From a checkpoint of a small mixture-of-experts model trained on Wikipedia.
Training: a variant of Muon for the experts, 440M tokens, 1858 steps.
Below are experts of layer 2 (counted from 0) of a mixture-of-experts language model. Rows are named up (a neuron's input weights, with its number) and show model dimensions 0-191. Each number is 200 + 30 x the weight over its row's rms, rounded and kept within 0 to 999.
Before each expert's rows: "gets" lists some tokens that make up at least twice as much of what it gets as of all text. This comes from a sample of Wikipedia text that the model never trained on. Tokens count by the router's weight.

# expert 79
gets: " |", "'", ";", "’", " whose", " learn"
up0,228,193,199,243,166,160,199,195,173,152,249,199,214,227,259,153,213,190,205,199,214,222,168,188,192,232,293,190,202,215,268,183,194,232,188,155,183,234,172,214,261,177,195,221,245,192,194,170,198,189,169,187,237,253,176,243,226,131,224,199,176,296,199,153,182,181,172,167,205,250,200,188,185,221,204,163,150,184,218,237,215,177,225,234,165,226,186,241,189,202,272,210,223,228,187,153,180,230,207,198,173,225,215,174,215,169,203,179,215,195,212,183,231,155,177,155,203,166,212,207,222,180,212,237,219,188,184,221,201,186,166,202,221,191,218,230,224,186,151,215,234,184,199,165,170,234,192,168,203,260,171,191,207,226,190,168,141,209,226,213,197,189,189,192,143,220,178,170,185,172,219,150,185,225,191,189,202,262,184,172,202,161,150,217,215,199,213,142,191,275,151,227
up1,224,187,215,202,197,225,207,226,213,253,188,155,196,220,184,239,250,173,174,232,220,242,175,184,207,249,227,219,181,180,218,229,174,190,186,144,215,186,201,236,283,154,196,209,167,195,211,136,207,166,156,178,234,178,186,206,189,196,193,236,174,279,194,224,194,223,198,212,204,186,184,223,230,172,205,260,213,217,199,257,183,149,244,175,152,185,197,188,234,259,180,203,192,196,188,200,245,200,211,187,189,189,222,199,164,212,199,175,128,155,195,199,195,246,243,136,184,148,174,230,248,219,181,216,200,170,170,189,254,194,225,144,182,223,198,189,174,158,207,221,189,242,252,182,188,171,233,247,208,199,152,177,192,211,201,195,229,161,221,141,222,204,234,166,172,184,203,179,248,208,189,212,137,216,215,175,204,189,146,163,197,174,234,234,234,182,220,168,150,241,267,179
up2,235,185,170,159,217,245,272,226,200,198,180,204,181,264,237,211,164,227,259,185,212,163,183,206,218,189,191,181,164,193,140,185,209,216,158,202,169,188,251,202,162,213,206,217,162,231,211,188,234,167,195,184,178,168,203,160,136,220,201,222,239,237,225,155,216,200,205,188,205,182,208,186,132,229,239,202,167,202,222,236,221,248,185,147,209,245,129,211,149,191,215,184,188,198,181,219,245,233,218,221,240,205,193,227,218,169,223,179,191,215,219,186,130,199,212,196,204,239,230,197,206,187,168,216,141,237,198,210,232,143,215,212,198,135,234,208,225,183,188,217,194,177,190,211,209,219,193,192,196,204,250,208,209,194,221,203,187,201,244,209,211,184,238,222,222,204,211,210,236,154,199,152,121,211,216,189,220,200,163,173,165,241,96,185,197,151,259,262,145,211,204,206
up3,221,192,226,206,177,241,221,202,197,231,221,232,175,194,210,164,183,232,212,192,194,205,184,192,160,226,213,198,210,194,167,177,177,203,164,144,193,188,125,225,238,226,230,230,143,164,191,198,195,200,198,196,185,200,190,177,185,168,170,168,165,187,218,242,146,210,249,187,185,210,279,156,254,156,170,233,195,225,161,198,223,197,223,188,162,174,254,217,205,184,202,189,175,205,193,221,218,205,194,160,239,239,178,208,208,150,189,225,139,164,178,154,110,217,209,285,200,134,211,219,195,229,170,248,204,193,164,194,214,221,145,165,149,229,177,232,212,172,256,234,280,221,213,190,256,223,177,207,220,183,168,175,214,193,225,213,193,217,174,265,211,143,211,188,198,210,155,188,203,170,206,207,181,190,251,218,260,168,190,215,202,206,238,190,193,212,249,177,201,196,201,250
up4,120,240,215,210,173,215,150,208,161,197,159,181,220,233,200,201,171,220,230,199,205,200,171,193,180,235,226,199,187,117,249,209,244,231,220,200,245,178,190,225,216,222,170,126,245,230,207,206,178,203,188,154,214,229,226,205,171,217,200,243,167,218,213,168,173,123,173,177,185,194,237,241,223,218,154,180,189,178,224,255,220,213,199,185,216,197,184,188,239,208,205,179,199,228,232,206,226,240,204,175,153,240,225,233,198,197,222,178,212,209,196,191,171,228,211,208,227,256,188,199,181,199,221,230,142,222,172,186,217,188,201,198,206,190,201,195,226,89,179,176,188,181,195,142,239,201,192,179,184,211,222,238,198,186,141,141,186,229,246,164,196,147,213,190,169,233,203,226,210,196,233,189,157,243,209,237,194,245,168,243,246,238,173,190,138,168,209,276,226,184,191,194
up5,212,181,229,152,215,205,214,173,166,242,224,209,224,214,193,160,180,196,195,197,198,207,190,218,192,139,265,214,192,269,243,156,213,187,203,181,191,164,217,193,162,152,208,207,170,207,211,178,199,250,210,198,176,215,168,189,197,228,174,238,239,193,252,206,232,186,252,193,201,193,236,220,166,225,173,163,251,224,208,207,155,169,171,195,183,264,190,164,145,191,173,230,176,206,191,201,129,160,208,269,199,161,198,229,210,164,279,218,222,173,152,164,188,232,219,237,154,205,217,218,177,222,306,158,197,236,168,196,230,183,201,217,187,218,212,184,210,221,205,201,236,205,156,184,153,257,203,232,223,220,210,238,197,185,202,187,222,161,156,202,175,196,207,194,239,186,184,211,193,195,196,191,226,187,200,176,169,190,139,166,205,219,209,166,181,244,287,128,189,192,207,225
up6,201,289,190,199,150,202,179,179,220,150,185,163,175,191,219,207,147,203,237,180,230,145,257,185,179,209,211,213,222,198,235,166,212,279,160,184,234,187,177,240,216,259,190,215,171,190,218,186,194,181,197,180,216,245,164,191,180,190,208,243,138,232,183,220,253,187,188,199,188,202,181,230,196,218,154,280,231,220,219,230,188,232,214,229,182,260,205,219,193,201,160,209,193,222,185,242,157,181,150,182,279,215,250,191,193,134,203,211,192,212,182,204,179,178,157,230,182,156,217,232,193,167,226,232,204,217,201,170,142,164,154,174,183,172,213,227,209,157,186,212,219,211,199,195,192,218,187,236,189,221,173,211,165,182,193,198,181,238,183,228,177,144,190,222,237,222,177,212,201,193,183,248,206,172,159,190,154,208,160,197,197,279,217,171,152,147,183,229,251,229,231,198
up7,199,234,175,175,191,252,182,210,180,179,227,165,197,210,187,233,225,168,235,234,174,247,220,198,244,195,220,205,174,191,154,200,229,220,211,125,134,204,212,240,223,140,172,202,149,221,208,181,189,203,253,145,200,165,276,191,159,240,260,187,221,197,211,189,248,181,175,210,197,228,209,252,186,223,184,235,157,213,217,163,249,197,190,216,183,232,154,188,221,223,233,199,197,174,154,149,129,210,234,250,211,244,235,221,219,203,178,244,217,193,174,228,154,220,215,198,166,214,197,244,193,211,178,187,155,246,218,244,134,191,182,232,170,150,218,203,197,172,208,210,192,204,177,198,226,234,174,181,201,166,231,149,149,171,219,156,230,223,191,182,212,173,218,252,186,163,239,194,176,224,183,202,146,218,203,250,250,167,195,219,231,182,180,199,177,224,209,180,147,187,182,185
up8,202,197,184,159,206,225,195,222,205,258,183,240,165,185,246,203,223,188,142,206,224,269,176,240,229,240,224,227,173,228,242,204,191,193,190,208,224,206,165,225,215,201,170,216,193,247,233,220,231,140,183,206,196,226,196,221,187,193,178,245,241,192,221,190,180,248,201,212,287,157,182,180,245,186,189,159,218,228,244,154,173,241,233,223,173,139,216,264,186,185,196,200,148,210,234,223,188,135,203,196,191,179,164,177,218,218,171,226,202,236,220,194,194,179,172,247,173,186,213,226,210,214,208,194,176,177,242,158,229,213,216,211,191,192,198,223,170,169,197,213,184,229,211,158,216,212,214,184,179,256,236,250,174,241,234,155,169,169,154,201,205,150,209,195,247,209,157,179,133,183,158,240,207,220,134,154,178,165,168,203,204,148,118,219,210,173,161,194,185,215,190,218
up9,262,210,174,181,202,210,207,228,185,164,253,255,258,238,227,183,144,225,169,193,182,237,239,197,192,167,223,200,232,204,222,194,239,239,195,206,139,148,170,231,208,221,249,236,123,195,244,191,251,209,175,220,179,212,232,195,205,178,149,205,190,249,222,206,219,211,213,157,212,194,169,210,187,264,140,198,146,211,197,249,187,205,187,206,240,185,188,219,247,210,216,232,204,197,162,226,168,133,199,170,167,190,240,195,193,219,233,240,192,203,179,144,160,166,180,233,185,176,176,193,232,173,198,147,254,217,192,179,185,178,184,180,192,232,242,199,228,214,197,184,182,194,222,141,167,204,193,210,245,221,153,152,175,216,224,203,193,189,219,182,162,150,180,159,190,144,196,187,198,164,237,197,231,223,213,141,155,211,209,185,213,189,227,234,132,208,198,191,262,200,173,221
up10,173,237,214,198,183,205,228,200,182,281,186,173,258,195,161,180,268,144,165,138,222,227,209,205,193,227,212,198,212,172,185,195,182,249,175,164,160,229,159,144,210,155,266,169,215,164,252,238,223,153,165,216,203,177,215,218,183,210,230,193,235,175,169,251,198,155,212,193,182,223,201,260,234,220,220,235,184,227,243,166,199,190,158,236,190,171,224,214,158,199,251,218,218,169,203,223,232,214,190,148,209,238,171,208,172,175,212,184,195,196,148,263,176,237,262,149,232,182,200,198,191,189,146,232,232,212,222,176,192,211,153,157,191,208,166,199,204,250,199,189,174,172,183,185,178,178,195,188,210,220,223,206,222,157,234,194,141,181,171,232,227,206,216,235,231,211,196,217,230,162,197,177,120,187,246,208,191,216,226,175,194,251,211,168,186,241,204,212,211,156,210,212
up11,200,159,179,186,156,227,227,205,232,233,165,177,163,191,234,188,105,227,147,255,198,187,138,232,148,203,187,185,238,243,224,254,166,203,241,223,190,185,225,195,171,213,221,195,207,200,171,208,246,226,227,157,207,202,178,245,161,190,217,188,239,236,166,208,181,216,231,204,200,171,163,195,166,200,213,167,194,135,209,220,177,155,216,214,203,165,221,211,182,194,222,217,228,205,195,232,179,206,215,209,249,218,214,214,230,205,186,205,173,203,207,163,193,183,243,148,218,147,139,212,281,221,202,177,254,187,218,208,227,201,232,221,219,202,212,185,173,206,204,196,177,197,200,211,211,215,211,201,186,210,185,197,208,219,221,192,199,192,140,194,156,220,156,216,265,215,175,135,140,166,218,220,215,218,211,198,243,209,262,175,126,200,110,270,200,250,191,176,171,231,192,175
up12,234,182,233,211,176,240,178,223,170,236,182,232,264,152,194,191,219,195,180,210,153,212,225,227,206,142,213,171,227,218,196,204,208,218,215,183,204,221,214,187,199,272,198,241,193,234,177,141,206,199,198,195,188,270,244,192,208,220,173,209,175,234,196,210,188,232,156,189,229,192,171,208,111,229,149,154,163,211,237,198,192,194,166,221,230,184,163,161,155,175,181,190,169,211,142,223,213,202,112,164,184,159,174,222,238,205,208,156,234,171,275,255,181,189,158,223,237,228,189,232,238,228,194,209,156,244,189,172,203,206,188,213,165,162,207,207,206,190,231,212,243,208,173,196,191,146,178,174,174,228,209,245,205,193,211,219,225,174,167,197,236,178,216,180,218,194,224,269,157,169,189,160,190,172,229,204,198,239,225,167,225,240,247,235,221,178,188,219,163,182,243,242
up13,227,167,243,185,195,137,220,165,148,212,220,128,232,220,189,182,223,190,280,187,156,200,254,187,211,241,224,193,178,272,182,203,209,232,131,182,215,221,171,166,217,195,161,224,204,221,170,158,207,179,191,253,253,222,175,200,184,183,191,193,195,202,214,214,190,195,176,199,201,181,229,236,224,226,180,223,189,187,256,197,193,225,182,213,190,154,214,214,185,220,148,187,153,160,238,196,195,203,214,186,212,175,221,208,139,176,167,170,182,157,157,202,178,210,187,137,227,197,162,260,187,205,163,182,193,216,246,239,188,243,188,201,181,217,237,213,166,249,196,186,202,169,208,223,212,197,198,222,161,240,146,222,225,173,170,181,218,213,191,199,248,185,171,189,223,232,295,222,234,183,187,226,166,210,208,184,191,184,173,278,216,153,162,187,176,247,176,250,238,188,245,219
up14,231,145,226,232,176,230,270,210,176,186,162,208,195,204,222,300,181,181,220,231,231,200,166,211,195,191,179,195,206,181,183,200,188,202,194,196,176,194,174,231,180,176,214,181,224,248,195,181,182,190,128,244,166,223,205,196,213,175,149,256,247,212,184,157,179,204,190,193,192,212,237,161,190,187,166,204,181,219,172,209,198,228,164,226,192,203,211,290,202,204,205,196,218,192,170,190,214,174,181,223,221,255,199,192,198,188,250,234,146,181,197,237,196,184,209,193,265,203,184,182,190,239,208,158,188,213,154,202,231,148,167,111,194,194,183,185,178,200,191,209,180,192,191,226,183,234,205,170,248,224,192,195,243,235,173,206,185,180,282,172,162,196,215,185,290,202,200,214,193,214,225,142,194,242,175,240,185,210,194,189,245,223,198,236,151,156,268,271,186,177,214,191
up15,179,268,230,209,175,174,263,219,180,180,214,125,194,219,203,227,233,187,185,214,136,188,160,214,210,199,207,150,193,227,144,176,163,228,183,182,218,181,206,211,202,177,236,203,169,220,244,163,179,196,187,171,229,123,129,193,186,206,202,221,147,216,200,229,220,207,208,191,182,271,267,180,195,230,215,217,232,209,211,199,200,195,162,141,181,165,210,175,214,138,155,146,176,177,148,255,201,228,239,152,223,248,208,177,193,218,224,195,261,200,192,198,213,236,179,225,235,196,211,222,210,179,211,209,174,222,224,188,177,202,215,245,215,205,274,190,220,192,228,249,229,139,202,174,250,224,186,181,190,184,186,200,212,199,207,230,156,194,244,165,144,239,230,227,209,212,212,207,160,128,234,200,173,228,205,201,252,176,166,213,229,160,168,171,219,206,185,210,200,189,208,180
up16,224,227,221,263,266,233,208,180,121,196,190,193,241,106,181,207,153,138,235,210,193,242,207,184,217,204,255,244,198,182,210,209,205,220,233,228,184,189,184,193,189,182,205,180,263,226,154,181,164,148,216,266,251,191,164,219,188,226,229,178,184,241,211,185,212,254,140,204,174,196,228,195,176,163,200,211,157,190,207,199,241,226,162,203,180,157,187,177,209,179,211,154,162,228,208,152,223,168,220,197,218,187,217,207,226,216,168,219,240,216,219,211,181,221,242,170,177,123,177,226,198,230,210,168,245,194,244,199,194,234,194,181,195,190,245,132,203,213,237,179,199,219,215,249,171,194,158,210,177,219,181,265,220,178,196,184,225,264,165,212,208,184,145,206,208,158,185,211,177,220,202,177,202,164,230,154,198,242,200,188,166,181,187,239,233,187,201,194,182,171,175,217